Below are experts of layer 8 (counted from 0) of a mixture-of-experts language model. Rows are named router (the router's row for the expert), up (a neuron's input weights, with its number) and show model dimensions 0-191. Each number is 128 + 32 x the weight over its row's rms, rounded and kept within 0 to 255. Numbers have three digits each.
After each expert's rows: a language model's description of what the expert responds to. This comes from a sample of Wikipedia text that the model never trained on.

# expert 30
router:107146114149099123110127192110158180089134129135099127077094164132118125116155170182159139182142128151093093157132087162114088133145086155078124103082127089136141073115149123127140108130120103136119154153155134177110181159182165082101116164173153168089114086156103112111145161162128162097140113133135122155137135078098104154161176127155093105215133121163116122156127098114067105111105126048144173119153052154102123150113141133146085116188189158148091144113176174117129194092083092122111148115127123166050133202114137085106129155103118162144097127101165130066077198154079180075
up0:145126127102076147128121105130199155198121207159165116123181015197082140112150127125118152105184164079177127167169102135086053122130126135189147116112129166147152129149117180177071131154120125152085149162173119070107184174097156134115133148104110071130162089085124151081125160169147109100144146124129146138168141131113150121147196092124112120166129151188129136133124099130193139132133092122126084154161184115177119141118105125128130145131182106109049184183067109139182135108154139138123093108148121107132176149162116097141156132100101129171153164113150102120161096126137075128
It responds to: Pipe separators and dashes after a name or team in sports tables and rosters, plus dashes and parentheses opening list entries.

# expert 12
router:127136070189129096084093139097163106147127108122117120111072096142178100169174203136082185144153126102113119193093156111134080139109106133164151114094131075116100137103151128147160104173086099167116179125145217151135139123132092116098125141166087197096095099134085118118139125138138136121133079134109150181101130081100124134160178105171134086199118106128091084086068096103127150069121100157137117128138079149099145130146124136149125145152144134148080123125081189134106143106090184176122159126153114152146166115130095072093199119148051171150078143141064133105061162096096169138
up0:154115102139111089192125153099180115131110116158137135110137135081116114175129116125110177112106152161168146177134152152141116102089104133102092119113066091098097118208090080172135112163165125096088143236166115084104164147122106095141138151156196186162008124143135135101174175146106131077103108113134151126132084110161162119098126155146159120134161196122144087116110159117109061115137105194140141085116162127065147135109136079092152092203145085120118155144082174116122143134142156145092101171118069166154115162134145153138101141107129116122123182168135106117151197119129125172
It responds to: Prepositions right after a verb or noun, introducing a place, time or organization, such as built in, University of, at Florida, during.

# expert 26
router:150136073147142099121059156119165158160169147127080092092105129169123177167161108152138136178159172078119111141088121165131095142113097151111127113149110123124117089161195110135121108090101080106121133120161116141132178164183122131143169151129112205114083106166089101088137162126082126141167131083195107161121141123113132115158118110211146109166152138124083087104109148154173086158143060058118149072078106062052133094119110171143074096104165142101144100106082145145104197102122126140126089124172088136171126115209161099102093138128153136201128098131109137136117174168113176121
up0:118120055189159145119071149121141158160195185127113133069146134115095122110174163128133158119141156130130155137096110133125125078141087159066125115142096116057114102069076105124099091141165127176172073155136129128155124145158094126093101126163210150085140102090199104138104142125109116161106155112114057122101101141121185105133161189123105056158122110114120100113139144114101144148102126202056175167094129120099090141094088120147121066114134149107148162082143056110106140132104102182114120098117125108142125119136169156125188163091179122161064077095118130090182115114093161154
It responds to: Opening pieces of proper names and rare words, especially with p, ph, g or b, such as Bar-oda, Sap-ph-ire, Kum-amoto.

# expert 25
router:144180148148113074117122150084136142156179128086108115151129182180147111135143151185146153139192129094105114176142135124116095154142110066064160100151174161185112084133170151189100116087123145059139140152145191157133161155197117128114121147180111181135081164202064101099137171146111159150141176081143140118066129124138101099104139093143118140161157189147065131117053148121133126121118104134083166150120133095112134082153114153142143125178145138073093101138078156130127163111133098118094095112190074125088131128105139127125093105129162111195150080086116065069137122115082136154
up0:098129213209147080128165140124087156082099127100125058163147146199138146159120114056115083080100156129146077099093123102133179166091120169094135140106158152083074097080123149127102137119153139121131155108125134226101117128119160106081061148129102169070134134124088125146161090127108171098152171152110137140139173106134158106169145112077223151131104108134093168170086155167094142134141103090161120127108130165083142100142104221117158080156095112086146106128153114146158163094135137133108139086159109182140133124141141137157114161111096144097145087169124115085134088074094119104
It responds to: First pieces of split words and names, coordinate marks ″E/″W and non-Latin bytes, such as categor-, Maz-, Mario, con, Don.

# expert 52
router:116138103079194144084115100056142122130164160143064108127146082158125143176158224177108127145149135144149094113155127095138075133142112099109151092106136134127090115141158128148101085060114091083093149115087130130123123134116148113111168138097105146052107097102147079109096165182174107115132093142166124138123183074080155145160142070184156138164157105098138160139125093143121082082131111133116174092145126126151138111118095076157097130143096121141113148092111185113126166073095090204046090106143128182093127095115128115087076072070098116130079079110158162156133183130105155154
up0:170156132160106088139130132181158138124143133197193117144107125130108089100121114113114160182125119161084137196140154106126158130111088115067130176157133117098089169139123127091114164161115165093120163098147107144158066173129162109112137132092095088072110098156197135153193105124149180112189111109124060135216138164118088124092183159134106100067147140134134123157147062126148106106094155097136154142175178094153086052155155139106094145090143122091078125109160119108126194158105138163148116109158150127131084149124121142188131165158125116158157102188093063110111147167049132127
It responds to: Inner digits of four-digit years in dates and biographies, mostly the second or third digit, as in 1973, 1969, 2011.

# expert 47
router:087142104121153065115135197063163077135175136126134116080104148145194156149136141145124157176115106081114094134172177152095096141207071105151137133152106107166115108098151195110077152121084079122106129159163115152164185139113098096152126154079127130115090087124126096114139148113079140123168131089118130120151120131110185091125128070149150144143099142134150101134142129144078086065095128139090134098141123155079157072188083137140152113122162147090141107097147139148118148053106094156126140113201088115120148169117135115091172111134134083186038057071130082117094153112111170169
up0:139080133165153157140145134120107094161171158148102071118070101169129166097215110130175113106151104121141166052143117110150145160084126102094191092107115184080114113153119117144082114130063129156182169114127113103063180114103098142186214145157156140163128149128154140167093080157121122140118108065101161154150150129092165069125163158134131142127110118186114138136075117180184189122136162096097151127124142136102097090141148059153149121114116113147124138188113116120133138137126141117101161149130052185088176170157118172172171140111119139172165069097155076128101147137088121129
It responds to: Determiners following prepositions like on, at and of, mostly the, also same, each, this and possessives, such as at the store, on that day.

# expert 27
router:147139100150139103097134110086161101115138194070086112074097145167158171134168131149163147123109134112065110179147104093158113137151123098094156064201119112177111101155195130138165112044156167154121113133096105214182174152165061085089129104162074159127080089167102085119117148135134161192182115131218128125115146111138116151165137099226153099135144142126114106169154120141125090119130114137120153150204111127133143129154136152119142130150112138118095141078111163137124189107123120154105073127123120136112206125120130109157110125149122116143135113118061144166115204162109133104
up0:066112164148153133129117134116109157102073123119081160162149141137125154181154186134083121105112120133155139158154145079121140153127063144072186098129199170171078142139156147083151107182161081174132066146158153103144091140154152138132130169173112104123112103131165087116080128105142091147174089086138133109147094142139166067133187170145166066133098174158153169138083148186103057161102148125115096138152182176164128132178171174138136132076192105139124116145090155147128156063128091048073121148133103139058077088150137150136155145148126135171175117147112119117120142102136154135
It responds to: Sentence-initial pronouns and first pieces of a biography subject's name after a heading or period, such as He, She, J-osh-ua, Mar-sh-all.

# expert 36
router:084148135121125108079111183101147159143152172097063120105108126131164120156183176109076155122111178118086143207100137056181081142102102117100147096113178063135137120145206148143131145104129115128140100112146127114150173116133186133084174182117094161139104106149110084086126141151161137169175076087105182147077128053144065202137112095158132127166164171123095127089054139126152105120119122079125170117187105081104136129138093139144126120153112146085118136125136153145120174088123123189131133109157132178074175172133115124159172144109096112116135133104083188106122161106065126145
up0:126096128112198156135176147184126195120101153165125093130127081164134123148130133159141073122072114133140151118185141151112201182145113137145078116129167143136114145127085113168089167110146126109119092199143155129103209092148135169140154091160151160149104138107120133177107141100116145162092076075189039128093173107132162114203095171132140159122126131093126122165194119165087115162082069146142179122120110135139157112127094203143136142129163144145199123157067106139141152149074154101126135193095118162134130127160134100087187082117129126113098135097144101163096088099096169101
It responds to: Prepositions and verbs linking clauses in prose, such as with, using, despite, that, authorizing, allowed, included, compared.

# expert 13
router:125174119120172126094115174146117125135190148083069110111083145144120140170173158179148174158131122092083110130121114111134124142139142093119162135175107114143146097113150148092104167088101128088156131125097116151152155124124066119112148158173116146101142059113090114076119134099072127104128117096166172114107100087083113104135102117131122137173128122184108110125171137139070092140100140131134175117183119121105168138159134106136057079166181109103122143118079174123149145109144166146082086141167092144086169183180070080075177163135074166139102103058160160178083148187070147227
up0:126075120106164140182130174162130114099096147121091111179133172145094091094104117121161172122171146129110133133153133162172115067103097093135098206147133134120083107160149173173180042118178109071145122143103158111060186078092148129146170113129108132111140171111098114152159126109147165143125113149156128139115148147138092136126142163134104095099108142167111100128127123065181150141145081081146150161188056164102196145096130147163133121091205057106113173129131144203082103143125159145096198074097110079122133172144145094151112137146111140142101181145135109169106143069080130160
It responds to: Linking verbs and descriptive predicates right after an article subject, such as is, was, located, composed, consists, became.

# expert 39
router:170169059132153066090125139086136164102167157088074099106128151171132161149140116152127159150157140116067107115114144137176079108147145115110175123136098107115086052101141181139100158104131142115094157131125178110171143128185140140121131132170056130112077119140076103150157197189125121120156091102153132087104161114158146147167125086187176144201145167121079150123134142113076112109101012149134114144099096082142155117120146191167113109167142122128126147074075125131097143135152117113110083145165081102111116131091083094090089098126139174139163135101078128124097198116107124072
up0:117154109179087101087084110107157103163090160151061145144124125134139168078178147145158087095114066137107120112117132154197080101185126136127161092147109152149077132174097131151138125089168093109075113085120099220135159112107129131092182134039136103150140121131188115132115118128133129101111116068095162151136103187093118128155143168163133129172118123126141130156105108104150187090104123167124131134108140178134218130163101100066162128142130168095164137077112094149198100143101137070135149158138140120090121149176176101188169173091101149129156114170139163115119169115090114057
It responds to: Word pieces inside non-English personal and place names in rosters and lists, such as Kar, Sa, B-irk-ir, Os-man, Bârg-ă.

# expert 4
router:136125103105165087138117181087173186147166149083125136083074156115160172180175135171094132238150127132070086147148162111138129117112076116137127108072098122162127116100181161121147115133098100129081120109118143126148172111140151104120108183152111124105104068185109069083115125158181146122145098127154139161122137108100110132155162136212125130158146148149097125156122137098082092083045106152138133110164088110108157138179073118183141117148143178093160154078150134131101189057094063158143103098137129084108137141154083124136133181104139098135093119062104101120067141158114101109
up0:116170139162112074113095129061111154128153172173168146134115069139108133085085109113110121165138068110163145111143156086144158113153127166106098062102158065133104098148140127138119113136124132170125164132123110127132249117130158118103060176104061141101157161097146116172115128132168165069100158053110178108171110086158147171108066150137063148162158144138080099117143152084104118125114135123142170158179124113139156156119091138086178093082150124157146118126099158159167166187155142141107149168123090108148146108147133161090150152053106112100122114105186148093057138178155151149
It responds to: Articles and possessive determiners opening a noun phrase after prepositions or verbs, such as the, a, his, their, its.

# expert 41
router:118177088112116111157099184038124118103159142104130126098079139091146149119201140137118149173171117086096131117128111084141133126104152113081171141168076102121138069203176151161125073086100110083106119140119127115198165148181174071103132109167107133097133078100151086144144154103065186164165095140215168120114124067105125118175183111147096128148091158095093100156114106133116117093119092148117156115180103109146138167199109176130112094123121111132107096079139137166144185078144118194120146078131124146101169149118100114144157101159120134111112144081129130132145152205129154157
up0:072160150174203114147132164111136123179145082104066115100158132195172088143146127120153111121146158150121089159085166181053097081184147086114133168130146085170121101115118123096099185086162125094121108107155142097159103119166149096170056119102154125099103127213176102087142140147108154190077159144103127106100153154112073101171061118091118149108067094127121154102148156121128116137110130135073185171119116119108144151146148109101048122143147125143105134108120087137154122188074152132121154079107134128172126163134117107127130096087126152143110156178108120049136131128077195111
It responds to: Subject pronouns and nouns at clause starts, just before a verb like was or has, such as he, who, This, the average.

# expert 60
router:156167094177177067125126154100153136077089175136116098151134110150164115151169216144141118155103152111139021154131130028092096123151165103071136102082125123142105092146126130140132094114116065104121198151137083127142155143167160092145154130161113139088073155123143104142135176186148168122186129175153125120112108092103165130133143107163148119214113129091142156131110152160116089118145108125133167142117067153119144091176127126178091102168162123105103070091103162116155167176119112101084088130140113157098162105152116114100195113144122158163085125154091154144038151149130138149
up0:073071081115088138132113130121121102086160093144114129147156190199110125092092159144164112060102111168155143130168124081114172184087163078140155144198163102127152134159104143181171127121122121090151141156094125145090091150117216101125117167164120121102117113120125065124143122171134113120133108111140229122188147134143120095151061100117097106175176134079127178158144119135128102165091151154089094128137123127137148080151092187129100165108156183055093054094104150118085149147138093150054156096137167139088121136126117102146135158119132168146153108136117152098091090142069115151
It responds to: Digits of day numbers and birth years, such as 17 June and 1961, plus the word On opening a dated sentence.

# expert 22
router:125139083194115115099156126114104179145155160093108117118119188163139185154170143148132152121113128078070128139137068067122121152137081129079120071140119121136114125158155129118164120120099098106110112101179111116160132154134097135085137099089139166119107100169049099146181143125096109130129122073139156149077132057109105172151070095152129110174157117145127135101135151116105121095101184056134162162159079104058119121166063112155080082153165143104086108156139168181103155094126148146106116121096115154114171175122124068076156125084104148104161082053103166107084155060114191145
up0:112116143181113147116143190146123096118184121110161115066100119173159130155124072140113130206089083084088053177158146112097053092068118097067125165132098102161108170186129144138162137121165122117151150078155113128158119146129091101139135134098111167128112159140101137132142158124110118061132093130161127123119091084130125114109117128140178101134148159066135142122094155131142069114143110133148166110111133173192138134137118135090139154099151075173142152107163177139154216120126130145167162176063005169132159132081107117144101134103170201147144147128116126108089169101122103083
It responds to: Commas after clauses and auxiliaries or copulas following a subject, such as was, is, could, been, to.

# expert 50
router:125154101139110135154112116104095123122179157092074119145102152093138093187140157123097186133167078099133082167084134156142107122151143094073104102148128190170122081131173146185104107119150083068110153163159132213126151110189158143104159130135041126082065130136106085101159158178147124181136096076174148184105130133133096114154140125147166120177119110115125091157103115115108118071144083132067130095158124063147142115109133153165111124144128131093115132107090093181150156173155097111088118132163078142091136140160178141122088092110103130171116095090108137089091140157017140165
up0:125120145143177093108114106106138109071191134162109131109088181133136097120118099060139159086144128138132141134104203121114147081159078098099133126141130076159149111053147097163136044160142131183108138115196128117128117086097157118129106116179094136102126124115081200082084098161122137165102108138159074158131107047180144119158111119152098133139056130166141146107115099157107128121131125103104150080135111170167203145124121155164159156170111089146115127087133080116124146098114168108166098163173158138048121186129157152163137141065074189133134137132086102187135119156124064106
It responds to: Word-initial prefixes such as re, co, non, post, pre and dis, plus degree and minute signs in coordinates and dollar signs.

# expert 2
router:181141079160123133134085192102144158167142114111089127123104136107131159154174187130146139150199147076105103154131142078112106141104087125141165115150086111094146104183158139134095100009135096148106134141156097138164133199161169087090158177144150133150124061198098144145165129101117082104113103123104166177121184139104089105125167088148144192162112119138106134124110147112133118097144078128133174071119060116069192118130127172123135096128147154134116150119085141123121173095126120171094122118140107189125123156141126083079076140043134108155080136107126174069136140119079148105
up0:058149079126093142129094228167127084101147120144114117111143092164067153069130129134128178080148062128143168138154033129141104154135108104134115116107131074118192175083126082185112104167174132130119128107151098107165070066108139118149114121063099167158194106112132072120133102141113136099107119088147180112167094166123132138142146162109137133082125165160083154128114131178142078123053152121125145166104129134153176146141150141121181120133134169154094148115099078178139154120119138180146150121149110170104117124186126115152132108079135188118128114062091119080101075139080165135
It responds to: Digits and spaces starting or inside numbers such as scores, dates, ISBNs, table figures and model names, e.g. N64, 3D, 1-2.